config = dict(
    n_layer=8,
    d_model=192,
    n_experts=64,
    experts_per_token=1,
    d_expert=224,
    d_shared_expert=0,
    activation='swiglu',
    moe_layers=[1, 2, 3, 4, 5, 6, 7],
    router_score='sigmoid',
    normalize_top_k=False,
    routed_scale=2.0,
    balance_loss=0.00033,
    balance_bias=True,
    init_std_router=0.0325,
    lr_router=0.00135,
    vocab_size=7255,
    norm='rmsnorm',
    norm_eps=1e-06,
    tie_embeddings=False,
    optimizer='adamw',
    lr=0.000955,
    beta1=0.95,
    beta2=0.98,
    grad_clip=2.0,
    batch_tokens=[32768, 65536],
    seq_len=512,
    train_tokens=597700000,
    steps=12331,
    dataset='wikipedia_en',
)
Below are experts of layer 5 (counted from 0) of a mixture-of-experts language model. Rows are named router (the router's row for the expert), gate (a neuron's input weights, with its number), up (a neuron's input weights, with its number) and show model dimensions 128-191. Each number is 50 + 10 x the weight over its row's rms, rounded and kept within 0 to 99.
Before each expert's rows: a language model's description of what the expert responds to. This comes from a sample of Wikipedia text that the model never trained on.

# expert 45
Description: Infinitive to after verbs like began, decided, desire, and modals would, could, must, can, before a verb.
router:40 60 56 63 52 37 51 51 98 43 61 56 40 63 51 45 40 48 58 33 52 54 43 54 52 64 48 42 54 57 29 67 57 45 45 56 48 54 44 49 57 47 37 42 66 67 45 39 39 40 49 57 60 43 64 32 39 59 47 34 44 52 48 61
gate7:58 68 41 58 50 46 51 40 52 47 51 53 54 34 49 62 52 63 50 56 35 53 51 39 44 59 34 39 46 29 45 42 61 58 41 57 46 54 62 44 68 47 37 42 41 38 70 59 54 48 40 28 51 65 44 49 56 54 50 67 65 34 49 53
up7:51 58 32 60 60 44 45 50 65 59 49 54 56 50 45 68 46 57 51 65 49 36 46 44 56 47 43 64 45 39 51 50 50 62 47 50 52 50 45 37 50 38 58 46 51 56 57 56 52 54 29 32 47 60 53 43 63 64 47 59 60 48 37 26
gate8:45 66 49 53 44 45 43 41 52 54 58 54 49 28 78 42 65 42 46 53 54 56 45 49 51 49 41 47 65 54 35 31 50 64 48 72 62 58 46 58 71 49 55 51 47 56 50 56 37 46 35 48 58 48 68 63 52 59 49 54 51 60 63 66
up8:50 66 40 47 51 67 57 41 49 53 55 35 44 39 55 50 60 48 45 59 45 62 33 57 43 52 36 46 26 63 55 47 45 54 72 43 38 39 55 59 59 46 47 36 58 43 36 68 37 51 47 43 50 63 47 47 35 35 46 50 50 57 59 54
gate9:58 71 62 48 45 36 43 52 57 40 53 55 47 66 43 31 43 33 58 33 38 81 32 70 20 59 64 41 40 70 45 66 30 40 47 37 41 41 45 62 44 46 48 36 48 76 59 58 50 47 59 36 39 55 51 40 47 52 56 22 47 63 48 58
up9:38 51 44 39 55 44 53 42 33 62 47 54 64 22 59 71 61 64 31 54 74 32 46 32 72 31 41 54 65 51 42 45 53 71 40 57 34 56 51 34 53 38 60 60 50 23 68 55 62 48 44 52 54 41 40 38 65 61 42 63 62 52 59 50
gate10:31 56 51 43 60 50 40 50 68 44 40 49 54 61 31 33 62 47 34 44 52 57 56 41 57 57 47 37 41 64 45 65 52 48 56 46 53 48 55 47 47 61 39 54 68 35 62 40 51 30 41 65 56 43 37 41 66 52 49 51 59 64 56 67
up10:51 35 62 44 37 45 30 53 45 47 49 48 44 48 58 64 56 43 49 50 48 62 49 36 44 61 50 53 54 47 45 44 59 51 50 44 54 49 60 57 47 34 64 58 40 37 37 42 56 60 73 35 67 34 53 51 36 57 43 38 53 42 55 39
gate11:34 74 54 49 48 51 59 47 71 52 49 53 50 57 47 50 34 74 57 37 53 39 19 68 57 52 60 41 40 60 47 70 57 41 52 36 32 45 41 60 65 61 45 64 57 37 51 49 65 50 49 58 45 73 55 55 51 25 66 45 49 48 55 44
up11:41 62 61 44 59 51 30 48 46 44 59 47 46 79 56 39 52 64 56 37 68 36 36 42 45 55 66 50 44 51 57 72 49 44 36 45 40 41 50 43 56 47 62 63 48 24 42 61 53 54 33 49 40 65 47 58 47 46 51 54 75 45 39 54
gate12:37 64 43 45 64 61 48 43 52 53 58 51 51 33 52 50 58 35 30 66 65 36 34 50 49 53 42 52 70 53 44 56 56 52 74 50 57 49 43 43 36 54 64 44 62 55 34 33 46 56 53 44 53 52 54 56 51 53 73 40 49 50 36 36
up12:51 56 57 54 46 45 60 42 69 47 34 50 58 57 51 27 48 48 52 45 53 54 34 45 45 39 48 45 57 68 50 61 68 33 36 39 25 52 54 46 50 42 52 43 54 53 62 57 52 49 52 24 52 45 71 66 31 38 47 48 54 46 56 44
gate13:26 47 63 53 50 50 55 66 55 50 60 52 44 62 68 58 53 21 59 56 58 46 70 55 47 53 63 49 36 52 51 55 56 54 42 66 55 45 50 57 51 70 52 59 74 46 45 48 58 50 52 68 44 57 56 37 63 27 27 47 51 58 53 59
up13:74 57 42 50 50 63 53 45 27 50 29 51 43 37 44 73 61 54 32 51 52 41 57 43 62 53 33 62 67 58 50 55 64 49 59 51 41 59 57 43 56 38 56 53 32 38 60 58 43 55 67 41 63 59 46 69 52 62 47 47 56 48 58 32
gate14:50 53 48 52 49 51 36 46 52 43 53 43 60 49 61 39 38 64 53 59 42 54 44 45 48 47 41 47 28 50 45 57 56 46 45 58 47 48 59 45 56 54 74 53 49 49 53 46 40 52 49 58 49 40 53 42 51 68 61 25 50 54 63 51
up14:52 47 49 53 40 51 43 49 51 49 56 47 61 62 47 41 43 40 63 49 58 52 36 61 52 45 58 43 59 65 41 51 51 42 53 58 59 52 54 42 45 49 46 66 50 71 44 49 46 37 39 36 63 20 43 38 54 41 54 43 50 64 44 66
gate15:72 35 57 33 58 60 68 42 60 53 60 46 45 38 58 44 57 27 63 56 51 50 42 67 32 35 62 49 44 49 40 23 68 44 63 72 56 58 53 43 35 56 55 56 35 54 59 37 41 46 55 60 50 51 66 45 42 50 47 75 31 62 65 74
up15:50 59 59 60 52 46 47 42 47 51 54 36 63 67 46 33 50 46 47 52 42 66 37 65 48 42 54 46 51 49 53 38 49 44 47 48 42 50 65 63 46 52 53 38 56 59 37 56 46 53 48 55 40 60 52 60 65 59 35 28 54 55 56 57
gate16:41 37 42 52 44 38 60 47 68 53 50 53 36 49 60 26 58 48 41 61 52 68 37 60 47 53 53 49 55 27 38 59 52 57 65 44 58 51 48 49 43 46 49 57 47 59 60 44 37 73 51 43 45 57 50 41 39 41 55 46 52 61 47 68
up16:40 45 51 51 54 38 62 60 61 62 56 55 57 59 57 25 52 54 52 39 47 67 40 63 42 60 74 51 47 25 38 59 43 64 62 39 43 51 54 48 48 50 47 60 36 50 64 57 51 48 53 39 54 69 72 40 36 65 54 47 49 56 39 65
gate17:69 72 63 39 43 54 50 22 48 55 51 59 32 54 52 39 54 40 43 70 53 49 49 51 58 49 47 51 55 55 45 54 64 50 69 48 49 59 47 44 42 52 60 59 50 56 54 57 58 57 51 46 73 65 48 32 49 35 30 59 63 52 66 53
up17:51 33 53 43 61 49 58 58 47 67 45 62 41 34 49 60 49 62 32 45 45 48 57 46 51 57 62 41 23 47 58 54 35 66 71 58 52 48 41 32 50 60 53 58 45 54 44 60 55 65 55 63 55 60 50 50 54 58 44 59 69 62 45 50
gate18:55 28 74 55 58 58 46 53 53 52 62 62 45 59 60 60 41 53 43 46 48 53 49 40 48 51 51 64 50 64 46 40 54 63 50 49 50 55 57 63 65 41 58 20 52 39 49 38 55 41 55 30 56 45 58 43 63 41 59 59 69 59 55 44
up18:70 68 47 43 57 51 56 45 50 49 49 34 34 38 41 37 36 71 53 38 59 47 55 53 50 56 46 40 39 60 50 50 53 33 60 57 49 55 53 51 40 47 65 61 55 61 37 39 47 63 31 62 37 48 43 59 53 61 54 53 45 29 42 42
gate19:60 58 36 43 64 39 50 65 44 60 60 70 35 45 46 58 45 51 58 45 61 57 45 52 77 53 56 63 50 56 43 62 51 59 33 51 59 42 68 46 50 63 36 58 57 55 65 42 52 46 46 76 51 46 50 29 48 42 39 53 52 56 50 63
up19:43 54 58 53 21 60 54 50 59 58 47 52 59 47 45 31 53 53 47 60 37 53 62 37 53 43 49 52 49 64 52 46 59 67 51 43 48 53 48 67 68 61 49 56 40 33 42 57 43 57 35 43 56 58 50 55 52 35 48 47 47 55 33 43
gate20:33 47 49 45 58 64 55 54 49 51 53 67 58 40 44 59 54 51 60 44 59 53 47 34 58 43 64 56 39 44 52 55 37 52 53 65 48 55 38 56 50 51 30 49 47 36 44 52 44 57 47 60 55 54 48 60 35 61 69 50 40 39 43 50
up20:50 42 46 57 45 34 67 44 61 37 71 58 58 53 45 57 39 46 51 48 46 59 38 30 35 48 45 53 52 55 53 45 38 43 61 61 51 53 31 41 57 55 59 54 40 46 50 63 44 74 42 56 55 59 54 40 36 55 51 54 27 59 44 59
gate21:54 65 36 29 63 51 65 40 44 47 37 38 60 35 57 27 44 60 39 55 39 52 55 48 41 38 42 47 51 45 46 58 36 40 67 30 57 51 49 67 42 53 47 48 51 51 56 58 49 51 56 64 46 54 54 63 43 76 57 40 50 55 42 40
up21:57 55 60 48 61 28 67 54 43 54 45 56 25 49 42 46 38 66 50 48 48 47 44 56 44 46 53 49 56 37 59 53 44 64 64 55 47 42 32 58 39 47 46 44 56 53 46 60 60 43 58 40 49 61 31 29 36 42 44 60 45 49 47 46
gate22:58 79 68 57 55 57 47 48 49 44 56 55 36 49 69 65 58 57 49 42 48 62 40 72 37 58 57 48 41 45 52 55 52 43 60 52 55 56 63 53 49 44 41 37 46 47 64 59 48 47 66 46 61 49 36 43 39 29 59 57 68 57 62 42
up22:40 73 71 61 46 43 66 57 40 31 50 66 45 56 61 36 55 39 66 45 36 55 50 56 39 47 48 39 51 59 56 42 49 29 48 40 53 53 54 71 52 51 53 33 43 51 47 71 41 50 59 46 52 48 37 60 40 57 48 60 60 58 53 38
gate23:55 57 48 44 55 60 51 47 36 38 52 30 56 52 60 41 54 49 38 43 58 56 47 39 50 60 37 43 60 73 47 50 52 37 49 51 40 41 45 62 51 43 37 40 60 53 62 82 54 44 54 61 49 45 63 62 53 57 35 55 40 53 61 48
up23:46 62 51 45 49 43 42 47 49 42 56 50 47 55 47 49 36 44 55 49 43 61 54 31 49 40 47 43 33 29 46 73 60 43 59 34 49 45 45 77 41 52 62 43 44 49 53 43 63 34 50 52 43 44 60 42 45 53 68 25 66 53 51 51

# expert 48
Description: Prepositions and conjunctions linking clauses, especially of, for, after, during, by, in phrases like at the time of, due to, caused by.
router:36 60 66 53 57 47 49 50 98 44 43 54 35 56 49 38 51 41 49 30 52 60 52 52 56 63 48 41 51 42 29 63 50 45 46 45 44 61 56 55 57 44 63 39 58 43 51 42 49 47 50 52 43 48 62 45 44 48 46 36 38 49 61 41
gate7:48 43 40 48 54 55 59 58 56 50 57 48 51 49 52 50 57 49 62 50 43 50 68 62 61 55 51 68 51 55 52 39 71 29 37 40 63 46 51 52 63 60 49 44 49 49 38 59 43 53 55 64 49 59 64 50 25 47 41 64 44 54 58 51
up7:42 42 60 47 42 56 25 64 56 46 37 41 47 70 44 48 58 50 51 55 38 61 54 53 46 49 54 56 69 51 61 54 57 31 47 45 39 32 52 60 56 58 59 33 29 39 31 54 71 61 36 61 60 46 63 52 43 48 36 35 51 39 26 33
gate8:34 61 32 63 50 32 57 44 51 55 17 50 44 62 56 61 59 60 58 57 51 48 46 46 51 61 41 63 43 26 46 54 57 49 42 39 56 51 47 39 56 61 67 56 47 52 48 52 37 64 49 53 60 60 49 46 46 62 62 58 38 73 48 41
up8:47 50 51 53 60 65 60 45 48 67 66 60 56 56 48 56 43 57 24 43 50 55 30 45 40 49 65 48 53 54 42 45 29 46 49 51 50 51 60 55 55 34 34 51 56 58 47 53 48 41 43 43 41 32 56 53 52 52 56 68 50 39 53 56
gate9:49 58 51 52 48 40 55 39 70 29 50 61 46 51 33 52 52 52 73 47 64 42 40 40 44 47 14 55 43 43 56 36 56 57 52 43 41 46 53 63 51 54 34 49 42 54 55 40 51 43 49 58 30 54 48 43 57 41 65 40 36 68 31 50
up9:52 42 47 55 37 28 56 51 40 52 37 53 36 29 40 34 37 54 49 32 55 55 46 45 50 54 55 50 53 64 57 55 48 53 49 42 38 49 42 40 35 61 49 54 54 36 55 52 42 47 62 51 62 48 59 46 53 54 42 53 51 56 48 62
gate10:38 35 53 48 63 66 52 54 50 50 63 64 59 52 63 46 41 50 57 57 58 65 59 43 48 49 40 48 33 49 49 49 52 57 29 35 36 37 43 54 66 53 46 55 39 40 33 32 55 44 49 54 47 40 49 31 53 58 48 47 48 41 57 61
up10:51 55 57 51 55 43 52 42 53 45 34 36 45 53 41 55 67 65 37 30 47 45 32 42 61 47 53 50 49 61 50 54 50 51 52 52 56 54 60 45 43 45 53 43 61 54 69 66 58 56 47 47 49 60 57 72 47 34 59 46 51 62 55 46
gate11:49 57 53 55 50 46 47 52 62 36 46 24 40 49 42 46 49 47 37 48 48 47 47 37 61 67 55 41 42 55 45 68 45 38 69 59 27 49 45 59 38 61 39 40 56 46 54 48 51 53 60 30 49 56 47 48 54 36 59 38 43 44 44 51
up11:47 49 34 57 45 45 37 45 39 53 54 47 37 50 43 37 63 43 43 44 65 44 37 54 44 49 50 64 41 57 61 54 52 50 41 48 48 50 64 40 40 76 51 45 49 46 59 51 44 32 47 57 41 59 33 64 64 40 48 47 54 78 39 37
gate12:30 42 36 53 44 51 53 42 43 45 48 68 53 59 45 55 43 35 51 47 55 57 49 53 49 55 37 50 51 55 41 40 57 38 51 60 50 63 41 47 54 45 20 54 39 57 39 34 47 48 62 54 48 44 34 45 62 46 61 50 29 43 47 59
up12:28 44 44 45 34 67 41 52 41 33 68 57 60 70 50 61 49 30 37 39 48 55 42 71 40 64 52 48 38 54 57 42 51 39 34 47 59 36 47 38 66 53 50 32 28 58 54 43 54 49 59 53 49 50 33 48 55 58 50 42 54 47 50 61
gate13:46 47 44 53 50 58 61 61 26 45 44 61 51 53 40 41 53 59 48 48 36 46 49 40 68 47 62 32 56 53 61 53 69 37 48 31 39 51 52 63 46 63 51 63 50 56 58 33 53 56 43 51 42 60 49 48 65 40 61 48 44 53 68 53
up13:47 22 50 36 45 62 54 59 40 45 41 60 45 56 45 44 43 50 38 39 57 55 54 53 43 43 58 43 54 47 52 58 53 43 50 29 30 43 69 62 46 68 44 45 45 38 46 43 63 57 53 44 49 46 48 50 66 45 48 50 53 64 39 40
gate14:38 50 39 51 50 34 36 18 65 48 58 47 39 58 57 43 79 45 35 17 62 67 50 39 42 62 63 42 48 43 50 46 46 40 59 52 46 45 51 49 50 50 44 45 61 51 49 43 58 54 66 60 28 50 34 45 53 50 37 41 57 32 46 55
up14:48 49 59 51 58 44 54 31 42 47 68 38 56 62 41 53 57 57 47 47 38 48 54 39 56 52 81 41 50 54 60 62 33 63 60 58 54 44 65 43 61 60 64 50 79 61 52 59 58 48 36 49 40 41 43 54 36 45 46 31 59 43 33 54
gate15:62 54 47 62 58 53 51 47 40 39 48 40 40 54 42 49 38 52 40 58 52 49 38 46 54 44 52 49 32 54 57 38 46 60 42 62 40 57 52 34 46 57 42 59 57 65 44 53 26 62 53 51 63 66 48 65 59 50 57 74 41 71 58 79
up15:51 35 50 63 43 47 35 51 49 65 52 53 65 58 46 57 69 50 47 33 57 49 72 43 58 54 62 44 55 38 62 57 47 70 30 60 47 40 51 44 48 36 50 51 50 53 30 50 44 41 45 66 64 65 49 55 58 55 37 58 49 62 39 83
gate16:49 54 68 64 44 57 49 35 57 42 49 59 53 47 40 28 55 47 61 31 50 42 57 69 42 70 70 56 54 63 43 54 65 49 47 43 40 58 57 47 43 53 55 41 43 42 75 55 56 52 59 46 42 52 65 48 49 41 60 38 37 59 64 42
up16:40 49 54 46 47 57 43 47 60 45 50 58 53 46 43 34 54 53 60 51 49 54 62 58 45 66 48 51 49 46 50 58 80 53 32 54 47 53 63 61 37 60 52 50 31 42 62 45 54 70 63 44 49 51 49 41 50 46 42 36 36 61 52 45
gate17:33 49 57 48 55 58 42 37 54 57 47 37 52 47 54 49 41 42 41 60 48 65 42 54 46 38 50 51 38 60 34 53 45 41 37 73 61 57 46 54 42 52 52 58 40 62 55 44 54 42 41 51 32 69 45 70 53 52 53 58 52 62 30 46
up17:45 51 67 38 43 52 49 48 54 69 55 47 47 41 63 44 50 28 42 64 53 55 59 59 63 41 43 55 63 35 51 52 41 35 30 57 43 39 63 61 48 65 73 44 31 41 54 38 56 71 53 53 44 65 52 58 61 63 24 44 71 56 34 39
gate18:56 43 60 69 48 59 52 43 58 40 40 49 54 52 41 53 60 42 59 31 49 49 67 36 56 35 45 57 55 54 35 34 51 60 53 61 34 66 45 38 54 48 55 52 53 49 42 34 71 61 65 49 45 59 44 47 56 36 52 45 53 35 56 43
up18:46 35 60 46 60 55 59 52 47 60 51 62 46 45 46 60 40 56 57 63 61 40 44 53 55 54 54 54 51 59 37 41 36 48 62 55 48 59 42 56 48 42 24 61 63 53 45 35 51 43 60 50 62 51 51 59 44 58 48 57 38 62 45 51
gate19:46 54 54 42 50 53 51 46 46 65 61 40 58 43 65 65 52 52 68 43 40 49 53 55 34 40 42 58 62 51 61 61 64 37 41 51 61 49 33 34 63 56 43 56 51 48 43 58 41 37 65 69 54 43 61 58 56 62 49 32 14 46 39 54
up19:49 69 47 51 60 50 62 35 60 53 35 61 50 24 53 34 56 65 52 44 58 46 58 44 54 61 35 43 47 32 48 41 36 54 76 51 41 50 51 65 37 54 45 51 56 53 48 60 42 60 57 49 46 53 62 33 53 47 43 40 76 59 53 54
gate20:47 70 60 40 43 49 50 40 47 66 40 50 55 36 51 52 59 57 37 32 45 46 59 45 50 49 54 51 51 47 50 44 55 49 45 42 51 56 72 61 46 43 39 59 59 38 58 53 42 44 47 60 38 78 49 43 22 52 56 55 47 39 50 63
up20:48 52 56 40 35 56 60 48 60 46 62 52 58 65 36 62 35 58 41 48 37 52 53 40 51 60 60 52 56 47 66 68 56 60 54 55 47 50 59 53 48 55 49 49 49 46 28 49 47 59 61 48 46 55 59 43 13 56 50 44 52 38 26 62
gate21:37 40 43 57 55 43 48 61 74 41 26 53 47 53 52 52 47 38 44 68 50 56 54 58 52 68 49 49 51 38 50 53 59 59 38 40 54 45 44 40 57 57 59 34 40 51 58 50 46 59 58 57 50 41 54 51 47 73 46 50 38 45 41 37
up21:49 68 44 41 54 55 38 61 53 29 32 41 42 38 56 45 52 56 57 56 63 44 49 51 58 53 49 68 41 48 55 50 55 65 45 51 45 53 45 47 40 67 71 59 43 51 73 57 76 57 63 62 57 53 52 50 41 51 39 58 44 64 47 47
gate22:59 63 61 56 43 46 49 73 47 37 45 37 37 55 44 46 64 51 69 48 38 48 47 59 48 48 47 62 48 60 61 54 49 33 57 45 64 41 32 50 70 61 54 45 62 39 58 45 54 51 47 69 48 44 47 56 27 60 44 37 49 29 59 52
up22:63 53 54 48 47 48 43 66 52 32 64 45 43 61 46 56 43 49 58 61 28 50 43 52 48 60 63 45 35 47 66 48 45 29 52 26 54 39 46 66 54 65 58 39 62 50 53 38 42 49 51 54 53 45 53 49 51 58 51 38 54 37 49 56
gate23:41 52 62 49 43 68 54 46 49 50 68 48 50 55 44 39 28 64 49 39 40 56 46 40 54 61 40 50 42 49 39 32 62 54 53 50 56 49 46 70 58 48 56 50 60 41 51 39 47 50 47 66 40 53 51 40 50 31 51 48 44 57 58 71
up23:49 56 36 44 60 39 46 50 62 49 66 54 26 57 69 49 43 51 54 70 30 37 41 58 67 38 44 41 48 58 61 37 63 39 39 53 41 41 48 51 60 46 52 47 35 38 47 46 45 62 52 50 51 52 66 55 42 54 55 40 49 66 51 56

# expert 56
Description: Word endings and descriptive words in physical descriptions, especially building materials and colors, such as brick, stone, roof, blue, -ful.
router:43 56 63 61 61 49 52 44 63 49 35 52 36 76 37 44 49 54 62 52 52 51 48 55 39 49 44 25 26 58 45 72 48 41 51 57 49 68 62 49 56 53 24 44 56 63 50 43 46 40 52 54 60 49 65 49 45 55 55 61 41 43 61 43
gate0:49 61 34 54 52 55 50 45 48 49 32 53 53 46 48 51 39 62 51 42 54 45 67 52 58 46 55 29 56 28 55 58 63 44 61 55 45 60 40 59 56 52 63 55 63 57 54 52 49 62 54 47 63 59 58 25 39 51 44 52 48 50 35 69
up0:49 58 49 67 56 42 65 35 58 58 50 48 50 54 29 34 62 35 41 50 48 56 46 43 36 50 29 60 37 54 48 44 37 50 49 50 33 48 49 41 58 53 35 50 61 53 62 33 40 39 53 52 36 48 41 65 45 38 59 54 54 50 67 65
gate1:49 47 53 43 51 55 50 66 49 35 54 60 50 52 49 51 32 54 55 42 43 56 56 43 45 58 47 44 29 60 53 49 46 26 44 62 52 42 37 37 44 37 47 34 57 66 53 54 28 72 51 43 34 51 36 58 54 54 50 42 48 63 38 69
up1:57 54 41 40 59 34 66 32 39 46 57 39 30 42 52 48 55 51 47 35 61 46 44 32 71 48 54 58 65 53 51 51 61 51 52 73 70 50 42 61 37 62 30 40 32 40 53 41 45 63 57 60 68 48 47 58 58 58 46 59 54 60 46 27
gate2:35 41 52 34 47 49 48 57 47 43 62 51 45 55 48 47 52 47 44 58 70 51 38 41 48 33 64 57 37 56 40 56 52 46 47 37 54 48 42 47 56 34 53 65 45 41 53 22 20 36 68 53 65 50 61 37 33 62 51 38 68 44 64 50
up2:43 43 61 42 38 59 49 50 43 55 62 42 53 46 55 54 56 64 46 61 53 63 50 53 38 39 54 59 45 49 52 51 45 61 54 40 56 49 45 38 62 55 53 65 55 47 39 40 32 35 46 34 64 32 54 43 35 70 43 58 47 36 60 62
gate3:49 46 52 64 53 54 36 52 61 44 58 49 46 42 42 43 45 47 49 51 59 53 72 62 43 57 40 31 56 64 45 50 44 50 45 63 35 60 43 47 45 55 34 39 34 35 45 58 64 58 46 39 57 42 43 56 58 36 41 53 21 52 39 33
up3:53 50 41 51 57 63 57 34 41 46 53 53 58 52 54 59 36 63 35 46 24 46 44 38 65 59 63 58 47 68 55 59 55 49 37 51 47 45 56 48 50 47 52 67 73 55 55 37 46 53 56 66 41 58 61 55 64 54 64 46 66 51 65 56
gate4:51 54 48 66 38 60 48 48 63 43 37 39 52 49 61 48 55 55 55 46 35 31 50 52 42 55 46 36 57 69 47 47 47 35 53 49 48 50 52 45 61 67 70 47 47 28 58 34 54 57 63 61 29 46 48 42 41 32 56 34 38 54 58 48
up4:50 49 42 39 43 32 67 29 48 58 51 59 55 39 42 38 52 49 43 49 60 62 59 63 56 61 46 56 77 34 43 63 57 57 47 54 50 58 59 65 34 40 58 42 41 54 41 55 42 44 56 54 46 39 50 42 54 52 60 49 41 54 34 34
gate5:55 52 58 64 51 58 69 44 49 54 53 53 40 60 54 60 30 49 45 50 75 51 49 61 44 40 50 53 53 43 48 68 45 31 39 40 53 50 43 54 34 59 39 46 35 70 47 69 68 23 30 44 44 55 39 43 34 64 54 43 44 45 52 39
up5:47 58 49 41 45 49 46 47 64 60 54 40 46 44 41 64 51 33 40 50 38 54 50 55 51 56 58 50 22 55 45 29 51 50 56 51 43 52 47 46 46 52 31 32 61 60 48 50 40 38 53 49 32 63 49 67 47 53 61 43 50 59 54 60
gate6:51 53 45 62 35 62 38 47 48 59 45 56 45 47 42 42 63 43 57 52 50 51 47 65 38 33 52 39 56 60 52 37 61 44 48 58 59 49 28 34 48 49 56 38 49 74 50 47 43 42 59 31 73 36 52 56 64 55 48 48 35 43 68 36
up6:75 46 38 31 46 48 40 48 50 59 51 59 44 34 50 44 44 37 30 43 62 52 46 37 47 38 47 41 36 45 49 58 59 34 43 40 50 57 34 53 48 46 56 39 40 45 36 53 49 53 64 32 66 47 37 48 55 63 42 41 48 53 57 58
gate7:40 42 59 42 47 58 56 47 47 35 47 57 52 56 51 52 60 51 50 61 54 52 34 50 40 50 62 48 71 44 52 51 55 40 76 45 64 63 34 54 56 52 45 48 35 46 49 51 69 44 53 45 69 42 50 31 34 56 51 50 57 57 40 42
up7:41 46 60 58 41 38 43 49 50 45 57 40 52 55 50 29 55 60 44 45 70 63 44 46 58 50 31 51 59 47 52 69 48 45 39 46 42 42 74 60 33 41 39 41 51 42 72 40 53 58 34 56 53 43 40 69 54 41 53 55 69 42 40 46
gate8:43 55 45 56 59 55 45 43 38 43 41 61 46 45 58 59 50 67 64 52 57 49 40 40 53 53 41 65 65 53 50 60 59 65 58 45 64 49 49 67 58 51 58 55 48 44 60 38 37 54 48 68 67 54 46 52 43 62 42 48 53 46 51 60
up8:43 43 55 63 33 68 44 53 51 67 50 68 59 45 49 40 46 39 47 58 52 49 56 66 47 45 52 45 51 41 36 53 47 50 43 53 39 50 51 37 26 54 59 48 58 55 52 60 60 56 47 58 31 64 56 50 64 44 31 49 31 57 38 39
gate9:57 51 61 57 62 42 58 55 44 54 51 57 46 39 55 50 40 51 63 52 48 32 52 62 55 34 62 51 53 59 49 66 58 46 45 44 53 63 51 50 48 30 32 56 55 50 70 58 56 50 38 53 52 50 42 47 47 49 61 47 34 62 50 47
up9:62 46 63 59 50 66 40 64 41 36 50 47 62 47 33 57 40 45 62 63 36 40 47 46 70 36 60 25 43 61 60 50 46 33 46 52 49 49 41 34 46 26 42 41 56 58 57 45 71 43 39 39 54 48 54 69 55 58 66 59 58 48 45 45
gate10:50 43 62 50 54 56 23 49 46 50 48 46 40 65 45 52 48 45 51 54 55 49 52 38 65 70 60 41 41 63 46 53 44 38 70 47 48 44 47 47 53 45 53 45 45 42 65 37 62 36 49 58 71 71 58 68 49 56 53 44 44 63 69 70
up10:55 44 55 59 46 42 50 45 49 59 53 59 57 40 51 48 49 58 54 35 48 45 50 53 49 37 40 49 51 46 43 56 36 59 38 44 50 48 28 56 56 53 45 47 53 39 49 42 37 74 41 61 31 37 37 44 57 48 50 43 64 50 51 53
gate11:43 31 40 64 29 32 54 43 50 37 50 50 40 46 41 42 53 39 63 49 56 58 50 35 59 40 36 66 68 42 49 36 55 44 63 58 60 49 65 50 57 61 38 47 61 57 66 46 44 61 69 45 51 37 55 55 69 33 49 57 63 58 54 42
up11:48 43 54 61 40 39 48 33 62 55 53 54 57 60 57 28 49 48 56 50 33 42 63 39 33 39 39 59 67 59 44 45 45 65 62 52 45 42 37 57 59 37 54 35 49 53 33 51 37 59 48 54 62 44 53 49 45 49 55 43 66 52 57 54
gate12:50 77 47 45 53 39 39 57 39 42 42 42 52 60 44 41 49 68 54 37 52 57 75 50 55 57 40 27 42 52 59 59 59 39 32 40 52 53 50 49 55 44 37 44 49 59 62 44 44 62 56 43 60 49 62 52 55 40 57 43 58 52 49 64
up12:60 46 44 59 44 75 50 64 56 44 34 59 53 43 49 48 29 29 33 47 46 52 45 48 37 51 61 32 51 38 32 45 44 46 56 39 53 46 59 53 51 56 58 42 53 48 42 50 40 50 62 61 40 37 43 53 64 45 48 49 39 54 52 45
gate13:43 60 52 57 63 54 60 37 53 42 59 59 68 46 50 55 57 60 68 47 54 48 49 65 57 58 62 35 59 48 48 44 59 52 33 63 71 48 66 47 51 50 55 46 48 65 58 51 61 44 45 50 54 54 34 59 37 51 46 61 58 49 55 49
up13:63 54 54 50 60 63 49 52 48 32 62 43 55 62 58 58 46 64 58 60 46 58 43 36 53 56 39 47 56 55 46 52 46 56 40 27 39 52 51 37 25 41 43 40 61 45 59 58 46 48 36 50 45 55 50 53 48 40 55 47 46 55 37 59
gate14:44 48 35 51 57 54 50 62 55 53 38 29 44 51 41 50 50 39 50 54 58 55 53 65 58 54 51 51 36 41 61 54 61 55 43 46 48 56 53 68 38 69 39 28 45 54 54 61 48 57 48 43 65 37 46 54 59 63 64 55 32 42 37 46
up14:62 41 63 39 52 63 44 57 39 29 40 48 33 58 66 55 55 54 53 57 65 61 56 50 53 64 26 57 43 22 53 46 61 50 54 53 33 48 50 71 39 51 55 50 48 47 46 37 50 47 55 47 40 47 51 52 38 64 49 41 58 52 62 50
gate15:36 56 69 58 73 47 64 37 57 69 60 54 46 48 53 52 65 24 33 51 49 69 43 69 39 46 57 49 54 36 42 46 46 57 27 58 40 50 57 48 57 46 42 50 55 58 44 38 52 44 43 51 49 37 64 43 50 58 64 67 51 52 60 68
up15:55 73 52 64 73 54 44 46 50 44 44 51 41 48 39 56 57 51 43 48 44 64 37 51 55 40 68 54 54 31 42 48 40 59 48 45 45 50 51 57 48 48 40 72 56 49 53 68 52 35 45 48 52 60 51 40 38 58 69 52 60 68 63 46
gate16:53 55 62 36 69 59 56 30 45 54 57 38 47 46 68 44 64 40 61 61 47 64 54 41 53 50 68 45 50 48 35 46 66 48 55 50 39 61 43 50 49 55 62 49 49 46 59 34 38 45 61 47 48 43 56 43 39 44 53 63 61 44 65 49
up16:47 42 33 37 41 40 37 50 52 59 61 71 55 43 53 48 34 48 34 41 56 50 48 52 43 66 41 55 50 52 53 60 41 41 44 43 52 53 49 47 55 43 58 39 39 23 22 49 60 53 64 49 76 61 56 64 44 33 43 55 46 42 49 67